config.yaml
n_experts: 128
router_score: "sigmoid"
normalize_top_k: true
balance_loss: 0.000592
balance_bias: true
init_std_router: 0.0256
optimizer: "soap_variant"
beta2: 0.99
train_tokens: 406200000
Below are experts of layer 4 (counted from 0) of a mixture-of-experts language model. Rows are named up (a neuron's input weights, with its number) and show model dimensions 0-223. Each number is 128 + 24 x the weight over its row's rms, rounded and kept within 0 to 255.
Before each expert's rows: "comes after" lists some tokens at least twice as common just before its tokens as in all text. This comes from a sample of Wikipedia text that the model never trained on. Tokens count by the router's weight.

# expert 54
comes after: " the", " a", " United", " of", " and", "'s"
up0 [ 69 114 155 173 135 116 143 144 129 158 122 148 124 124 151 130  95 139 101 150  95 153 147 138 160 137 109 135 191 139 118 135 115 142  73 108 126 121  92 136 159 126 120 138 114 161 120  78  82 136 102 133 103 132 141 132 145 138 128 161 122 126 109 157 157  58 123 115 160 111 137 119 112  98 124 142 112 166 161 145 111 153  67 118 120 168 165 120 117 140 117 107 118 140 149 142  91  82 176 130 131 109 136 131 140 107 124 169  96  92 181 158 129 134 102 170 154 134  92  84 170 142 138 113 156 140 144 121 128 136 158 151 143  93 114 154 122 100 152 133 171 133 153 101 110 115 137 108 149 137 148 145 142 102 150 160  96 125 105 126 180 137 105 121  83 144 133 141 104 154 126 134 148 140 124  99 128 114 126 127 132 128 109 152 122  96 155 120 118 141 139 103 126 131 117  73 133 126 146 122  58 102 118 147 119 121 125 152  71 117 119  97 128 132 107 156 146 141 171 154  98 126 114 121]

# expert 38
comes after: " |", "-", ",", " to", " and", " a"
up1 [144 135 118 109 167 188  89 148 135 113 153 114 126 124 125 112 118 156 109 145 109 129 155 128 153 141 172 113 138 136 112 149 115 137  95 199 121 139 123  89 142 140  81 123  95 192 129 120 126  77 167 171 154  97 108 129 136 111 129 115 139 167 188 140 145 109  95 160 134 147  76  77 121 145 139 128 162 136 146 141 142 172 145 140 131 146 112 107 104  93 126 122 132 108 146 140 142 137 139 116 134  98 146 131  83 171 168 117 177 129 142 130 155 153 128 132 106 145  85  97 118 110 127  93 127 112 150 124 139  93  94 118 116 150 134 124 170 107 159 146 110 123 134 129 152 106 140 120 138 169  96 101 115 121 158 136 123 129  99 112 152 135 155 163 134 162 124 124 150 125 121 179 137 133 142 155 141  69 114 172 114 171 119 152 132 113  88 125 142 169 152 107 101  78 102 128 110 112 140 142 159 115 123 132 112 142 115 159 128 156 135 100 116 134 157 141 121 148 138 167 139 113 117 154]

# expert 80
comes after: " the", " a", " and", " of", "'s", " was"
up1 [179 132 137 126  66 110 129 116 118 166 120  85 116 110 134 116 124 110 126 131 129 105 134 160 117 165 120  91  99 134 111  94 127 139 113 170 112 163 145 162 129 131 106 114 160 115 130 152 149 107 117 130 109 134 103 125 134 146 119 140 136 102 138  87  73 142 157 155 142 116 116 155 132 126 138 152 134 157  85 122 152 119 148 103  90 138 130 150 112 127 165 119 131 154 103 142 136 161 100 105 139 148 123 149 155 145 153 144 170  70 114 176 161 150 124 163 107 147 148 160 118  75 126 150 175 159 145 116 149 145 173 120 139 163 128 116 164 108 112 127 126 109 120 114 158 130 188 147 186 128 120 118 123 125 137 142 107 115 140 128  71 129 164 136 143 152 101 170 123 156 148  93 171 161 100 113 153 195 145 125 179 117 144 148 128 131 133 118 135 124 145 163 127  93 106  72  80 124 109  90  99 130 118 140 146 156 137 127 122 120 149 162 126 105 133 121 136 151 124 112 130 161 132 139]

# expert 39
comes after: " of", " at", " in", " for", ",", " with"
up0 [139 128 143 115 166 142 135 164 137 141 152 114 115 138 140  96 156 119  93 145 126 125 136 143 130 181 165 115 116 156 143 114 116 112 153 114 122 117 146 130 137 125 100  97 158 139 132 128 156 100 167  75 156 138 142 129 160 110 154 127 129 167 132 136  90 110 100 147 130 135 128  61 103 118 136 143 130 135  95 186 159 124 187 146  98  78  89 130 133  97 164 115 156  49 122 114 144 171 114 142 121 107 116 105 109 120 133 143 152  76  84  99 147 138 101 124 141 129 119 139 143 178 124 115 155 126 153  91 142  94 121 143 131 134 146 115 169 149 102 105 136 147 167 119 120 115 135 165 129 131 121 139 121 147 117 191 107 173  93 132 124 117 184 131 123  85 123 144 108 147  99  79 125 124 131 149  88 159 158 157 150 111 120 100 117 108 140 120 131 176 114 160  93 146 153 127 108  99 122 113 141 119 145 132 116 143 137 118 159 106 168  85 137 112 129 145 108 147 136 121 122 107 136 112]

# expert 106
comes after: " |", " (", "|", ":", ";", " /"
up1 [148 115 100 107 141 100 100 138 122 148 130 159 136 124 172 115 116 122 103 167 130 109 132 115 143 147 146 108 133 183 133 128 142  89 119 156 122 139 153 119 145 109 107 113 119 176 127  98 116  86 135 178 161 145 119 132 122 125  98 104 150 165 149 154 154 109 107 110 166 126 136 111 135 132 131 175  90 115 130 145 123  90 163 130 118 144  98 116 139  61 104 120 125 106 108 108 123 173 150 134 107  99 116 101 141 107 138 128 168 145 106 141 124 155 115 156 121 110  61 113  94 141 146 103 176  96 115 129 146 122 106 119 172 130 114 107 122 113 147 139 127 121 126 110 105 102 129 134  83 140 141 136 134 105 174 132 110 134  92 114 151 160 143 138 157 158 188 146 113 136 140 160 134 144  98 121 135 104 142 125  92 111 147 161 109 106  47 145 126 131 113 124 125 173 122 164 147 187 101 153 181 140 139 104 168 110 149 177 145 108 101 128 138 118 125 115 147 156 121 147 146 135 157 151]

# expert 10
comes after: " to", ".", " from", " by", " due", "ed"
up0 [163 127 136 117  93 172  99 122 124 113 152 154 126 125 153 128 166 155 118 121 109 156 118 110 146  54 132 128 154 151 137 127 122 127 168  98 128 174 181 125 177 136 142 132 140 134  84 143 129 116 144 140  94  83 183 148 105 125 163 127  99 141 114 119 159 167 165 162 170 107 129 130 136 121 138 139 105 137 129  93 146 115 142 113 127 125  93 130 129 116 119 100 136 135 132 154 108  91 150 117 126 156 121 109 127 152  89  52 130 140 103  98 118 127 109 136 115  84  91 157 117 137 135 129  80 149  96 131 125 114 102 105 145 113 125 171 131  87 110 149 156 110 122 124 145 126 129 125  93 138 163  76 161 114 128  92 145 144 141 125 118 136 148  98 116 141 138 113 137 108 141 113 119 108  72 129  96 149 156 102  84 137 136  82 122 153 122 133 152 104 165 157 131 146 140 143 131 113 113 133 148 107 104 122  78 159 166 118 107 175 125 148 138  80 110 151 125 109 144  98 111 144 155 168]

# expert 52
comes after: " |", "|", "–", ";", "/", " his"
up0 [144 154 133 123  97 142 126 149  89 187 103 153 114 144 132 108 144  97  74  88 119 102 135 114 120  69 123 106 102 143 147 104 134 146 146 116 110 112 123 126 129 131 138 127 100 121 139 135 139 149 154  85 124  99 127 138 123 142 113 132 134 127  60 117 182  84 114 118 132 113 100 113 140 103 144 133 137 164 120 166 126 120 145 125 179 124 132  89 141 118 115 120 145 124 131 161 118 116 143 137 143 126  93 145 129 146  84 136 125 140 165 154  94 150 107 112 125 165 133  77 122  82 132 161 170 169 123 112 131 105 105 120 163 152 127 135 101 130 187 142 142 111 174 122 157 129 122 156 126 118 137 123 120 100 142 132 147 163 140 141 148  92 119 132 115 128 167 105 104 117  88 102 127  98  99 143 123  66  88 100  90  61 130  92 132 120 116 119 183 117 154 113 118 161 130 136 142 161 132 129 104 120  72 149 134 134 153 122 160 129 120 163 108 118 146 153 111 116 123 103 140 110  73 152]

# expert 71
comes after: ",", " of", " one", " all", " that", " with"
up0 [128 123 169 106 140 109 109 109 124 117 120  95 129 119 102 124 127 142 145 137  96 129 131 149 122 159 121 119  99 120  70 145 124 102 140 129 146 160  97 128 105 136  92 132 141 140  98 102 113 174 116 137 100 124  97  90 153 129  99 124 102 127 121 149  84 129 143 104  92 130 108 185 151 122 118 132  89  97  85 149 119 114 144 119 102 126 152 123 130 132  99 124 134 106 112 104 119  89  95 119 143 120 136  93 151 115 168 138 134 144 141 141  94 118 145 128 152 101 154 148 160 158 124 126 125 140 148 129 117 169 155 135  92 134 136 126  75 138 114 142 153 145 129 113  88 187 114 136  60 153 134 132 172  67 120 182 135 118 165 134 108 120 147 171 164 124 146 129 116 112 149 151 159 131 112 113 129 122 163 163 106 112 186 117 117  68  89 168 113 175  82 115 159 131 114 147 123 111 132 136 112 134 127 118 125 119 153 119 136  62 108 122 125 144  88 165 177 123 132 152 123 115 116 114]

# expert 24
comes after: " |", ".", ")", " bene", " Squ", ")."
up0 [132 156 141 133  91 109 115  95 138 122 141 117 106 143 124 153 135 111 162 100 175 107 143 135 140 116 142 120 112 128 130  95 211 110 123 139 124 104  90 112  91 156 130 114 100 157 133  68 110 113  93 137 126 158  89 125 129 137 113  93 140 126 163 131 111 114 124 126 137 165  50 125  81 102 140 105 167 108 107 156 131 133 137 136 128 123 116 144 131 135 135 166 120 109 134 136 121 187 105 156 162 111 159  95 123 107 122 130 148 175 141  87 123 140 124 101 133 115  96 134 111 107 156 117 124 141  91 149 148 126 138 113 104 107 134 100 133 109 122 124  67 141 156 152 110 144 120 102 164  56 127 127 134 145 152 102 113  87 139  99 123 130 132 145 156 157 103 141 144 146 111 147 124 156 132 114 107 127 113  90 121 189 130 123 132 151 155 184 119 166 123 106 137 116 153 151 133 139 126 117  99  89 140 115 159 123 120 123 140 113 104  91  73 144 142 136 123 164  84 141 144 122 173 110]

# expert 115
comes after: " in", " In", " at", " during", " part", " into"
up0 [118 176 109 152 105  89 123 146 149 105 138  92 127 124 148 122 129 111 118 132 136 119  64 147 124 109 110 134 109 113 165 126 133 123 185 148 136 114 138 143 122 143 141 164 134 109  99 119 137  87 128  79 115 127 111 118 100 175 139 167 132 158 147 129 149 158 109 139 133 150 108 128 114 128 136 123 131 125 157 168 128 144 162 119 151 124 125 102 135 147 121 168 157 146 137 147  96 133 151 129 146 113 140 123 100  99 112 114 125 156 103 172 129 144 114 126 132 136 146 179 129 115 141 120 143 191 109 144  94  87 140 132  94  97 114 102 175 116 141 160 131  83 136 130 187 169 113 100 133 138 136  97 123  91 135 118 157 157 101 156  87 103 149 100 135 172 149  97 163 164 126 192 114 123 133 140 142 161  92 111 123  84  95 146 140 108 115  93 126 107 113 114 139  91 124 150 144 144 157 122  68 110 143 128 139 134 124  76 130 153 141 183 121 164 130 124 157 129 162 104 166 120 120 120]

# expert 76
comes after: " |", " N", " the", "|", " (", " "
up0 [145 150 105  92  76 138 100 107  99 106 143 133 102 181 123 172 142 136 145  83 130 128 111 159 129 202 155 136 142 132 105 182 167 128  96 123 129 112 127 132  76 133  95 116 110 135 147 164 141 108 114 101 132 151  76 123 157 157 117 155 141  97 158 121 112 139 132 143 123 114 116 145 115 132 167 128 138 121 111 133 116 170 131 127 142 132 152  99 136 114 122 139 121 141 170 113 170 122 148 100 117 115 137  98 165 124 120 131 125 134 126 164  80 154 137 109 126 136 119 136 143  80 134  81 138 172 114 133 142 134 174  87 108 130 125  89 157 116  87 128 107 137 159 166 134 113 109 145 190 147 141 154 143 148 150 105  97 101 192 120 167  73 123 148 132 144  81 153 145 168 121 126 175 122 137 147 150 153 118 115 129 119 130 120 159 122 110 118 136 138 129 145 110 154 102 123 136  96 123 124 129 101 133 147 152 122 154 174  90 131 137 131  86 148 143 122 151 147 113 105 132 162 153 146]

# expert 102
comes after: " |", ";", " —;", ":", "\n ", ")"
up0 [149 115 138 111 122 124 104  73 113 130 136 112 128  84 142 122 127 120 127 117 151 135 130 135  99 127 135 136 161 113 102  96 146 111 147 164  80  96 130 122 128 133 113  78 107 102 109  75 125 112 145 133  75  96 132 146 147 167 158 146 105 145 119 169 137  99 146 173 142 119 116 137 103 117 138 191 130 124 122 147  92 173 136 133 140 104 114 140 107 133 118 146 118 138 146 167 104 149 125 114 145 101 128  46 188 159 126 164 106 133 100 101 150 123  73 175  92 112 145 139 135 149 101 132 126 128  97 132 123 114 140 132 134 105 117 152 118 101  92 104 125 133 106 113 163 183 102 133 115 164 119 120 172 114 168 134 119 141 152 121  95 151 161 124 174 163 141 165 113 127  72  98 133 104  99 120 142  91 138 124 128 126 128 146 125 153 125 174 123 107 140 153 106 145 160 131 132 111 122 102 125 135 132 116 111 135 169 149 122 169 126  96 101  98 148 142 156 148 126 135 127 180 105 111]

# expert 126
comes after: " |", ")", " =", "==", "\n", " =="
up0 [107 124 140  79 133 121 159 105 136 132 141 120 112 137 120 140 178 150 135 143 113 119 132 110 106 207 133 143  96 143 144 103 145 122 129 121 123 147  98 159 135 155 129 104  98 110  99 184 158  70 134 115 141 104 110 160 129 141 148 117 109 169 164 141 138 149 111 146 147 132 122  95 121 112 118  99 141 130 129 119  96 130 134  93 110 146 163 123 154 119 127 145 165 133 134 176 139 108 165  92 138 172 168 108 130 121 123 119 109  87 171 111 147 129 113 112 122  80 163 161 168 123 145 133 128 129 147 112 128 118 160 106  96 137 118 120 192 139 110 158  87 124 145 145  84 135 161 145 134 144 192 101 124 126 109 128 135 135 151 136 106 110 161 112 160 147 119 124 130 128 111 122  86 138 172 157 137 121 121 100 146 177  77 128 135 112 131 102 122 142 160 117 120 172 105 141 149 118 139 117 117 129 129 106 133 105 132 129  61 115 124  71 160 114 118 113 142  87 111 148 114 165  82 120]

# expert 18
comes after: " the", ".", " The", " that", " a", "The"
up0 [131 130  98  92 139 160 137 139  79 151 128 101 130 109 139 125  97  93 100 138 144 134  92 103 143 134 128 151 141 113 135 147 124 138 122 132 125 138 130 126 143 138 141 122 116 140 140 180 112 146 112 100 138 122 165 159 110 152 132 171 133 124 151 125 132  94 169 121 122 117 124 169 140 169 104 113 138 104 125 141 160 144  98 184 150 155 122 124 184  89  98  63 107 123 150 125 118 118 134 154  99 110 171 149 159 106 122 156 108 116 129 102  93 120 122 109 108 139 128 118 109  93  84 130 128 143 115 143 126 100 144 131 124 164 117  88 140 110 108 109 145  84 158 115 132 163 156 125  87  99 155 167 115 105 120 189 142 120 141 109 106 165 138 160 103 154 110 120 159 121 120 147 136 166 116  94 105 117 142 150 136 106 146 118 100 156 107  85 161 169 104 155 160 127  99 118 189  90 121 140 120 153  96 127  77 122 113 145  85 143 161  91  88 140 138 118 145 136 135  94  85 142 145 101]

# expert 105
comes after: " the", " his", " a", "'s", " first", " The"
up0 [141 129 122 149  96 144 114 113 132 145 107 130 128 159 116 130 137 159 170 150 171 134 184  97 156 144 142  88 153 123 121 123 131  92 122 166 146 175 130 121 132 126 147 142  90 144 116 114  98 148 151 139 110 189 112 101 120 130 138 116 155 127 147 142 127 164 144 141 176  91 146 134  94 143 118 120 114 119  94 122 113 140 126 126 171 123 124 150 125 138 141 161 126 137 110  96 114 107 129 143 148  97 120 177 135 149 157 112 156 148 114 139 107 134 129  67 145 122 148 128  63 127 125 110 153 107 132 146  95  93  96 137  95 120  73 153 182 102 120 128 110 150 130 163 133 161 102 179 147 130 130 150 144 138 115 100  77 158  90 119 166 143 143 157 147  98 155 115 142 119 118 106 143 106  99 179 121  96 152 139 147 118 171 165 165 116 126  96 160  87 120 140 145 141 169 179  98 148  80 139 109 111 145 135 118 117 123 132 132 101 156 133 140 119 147 141 139 158 129 129 107 143  82 107]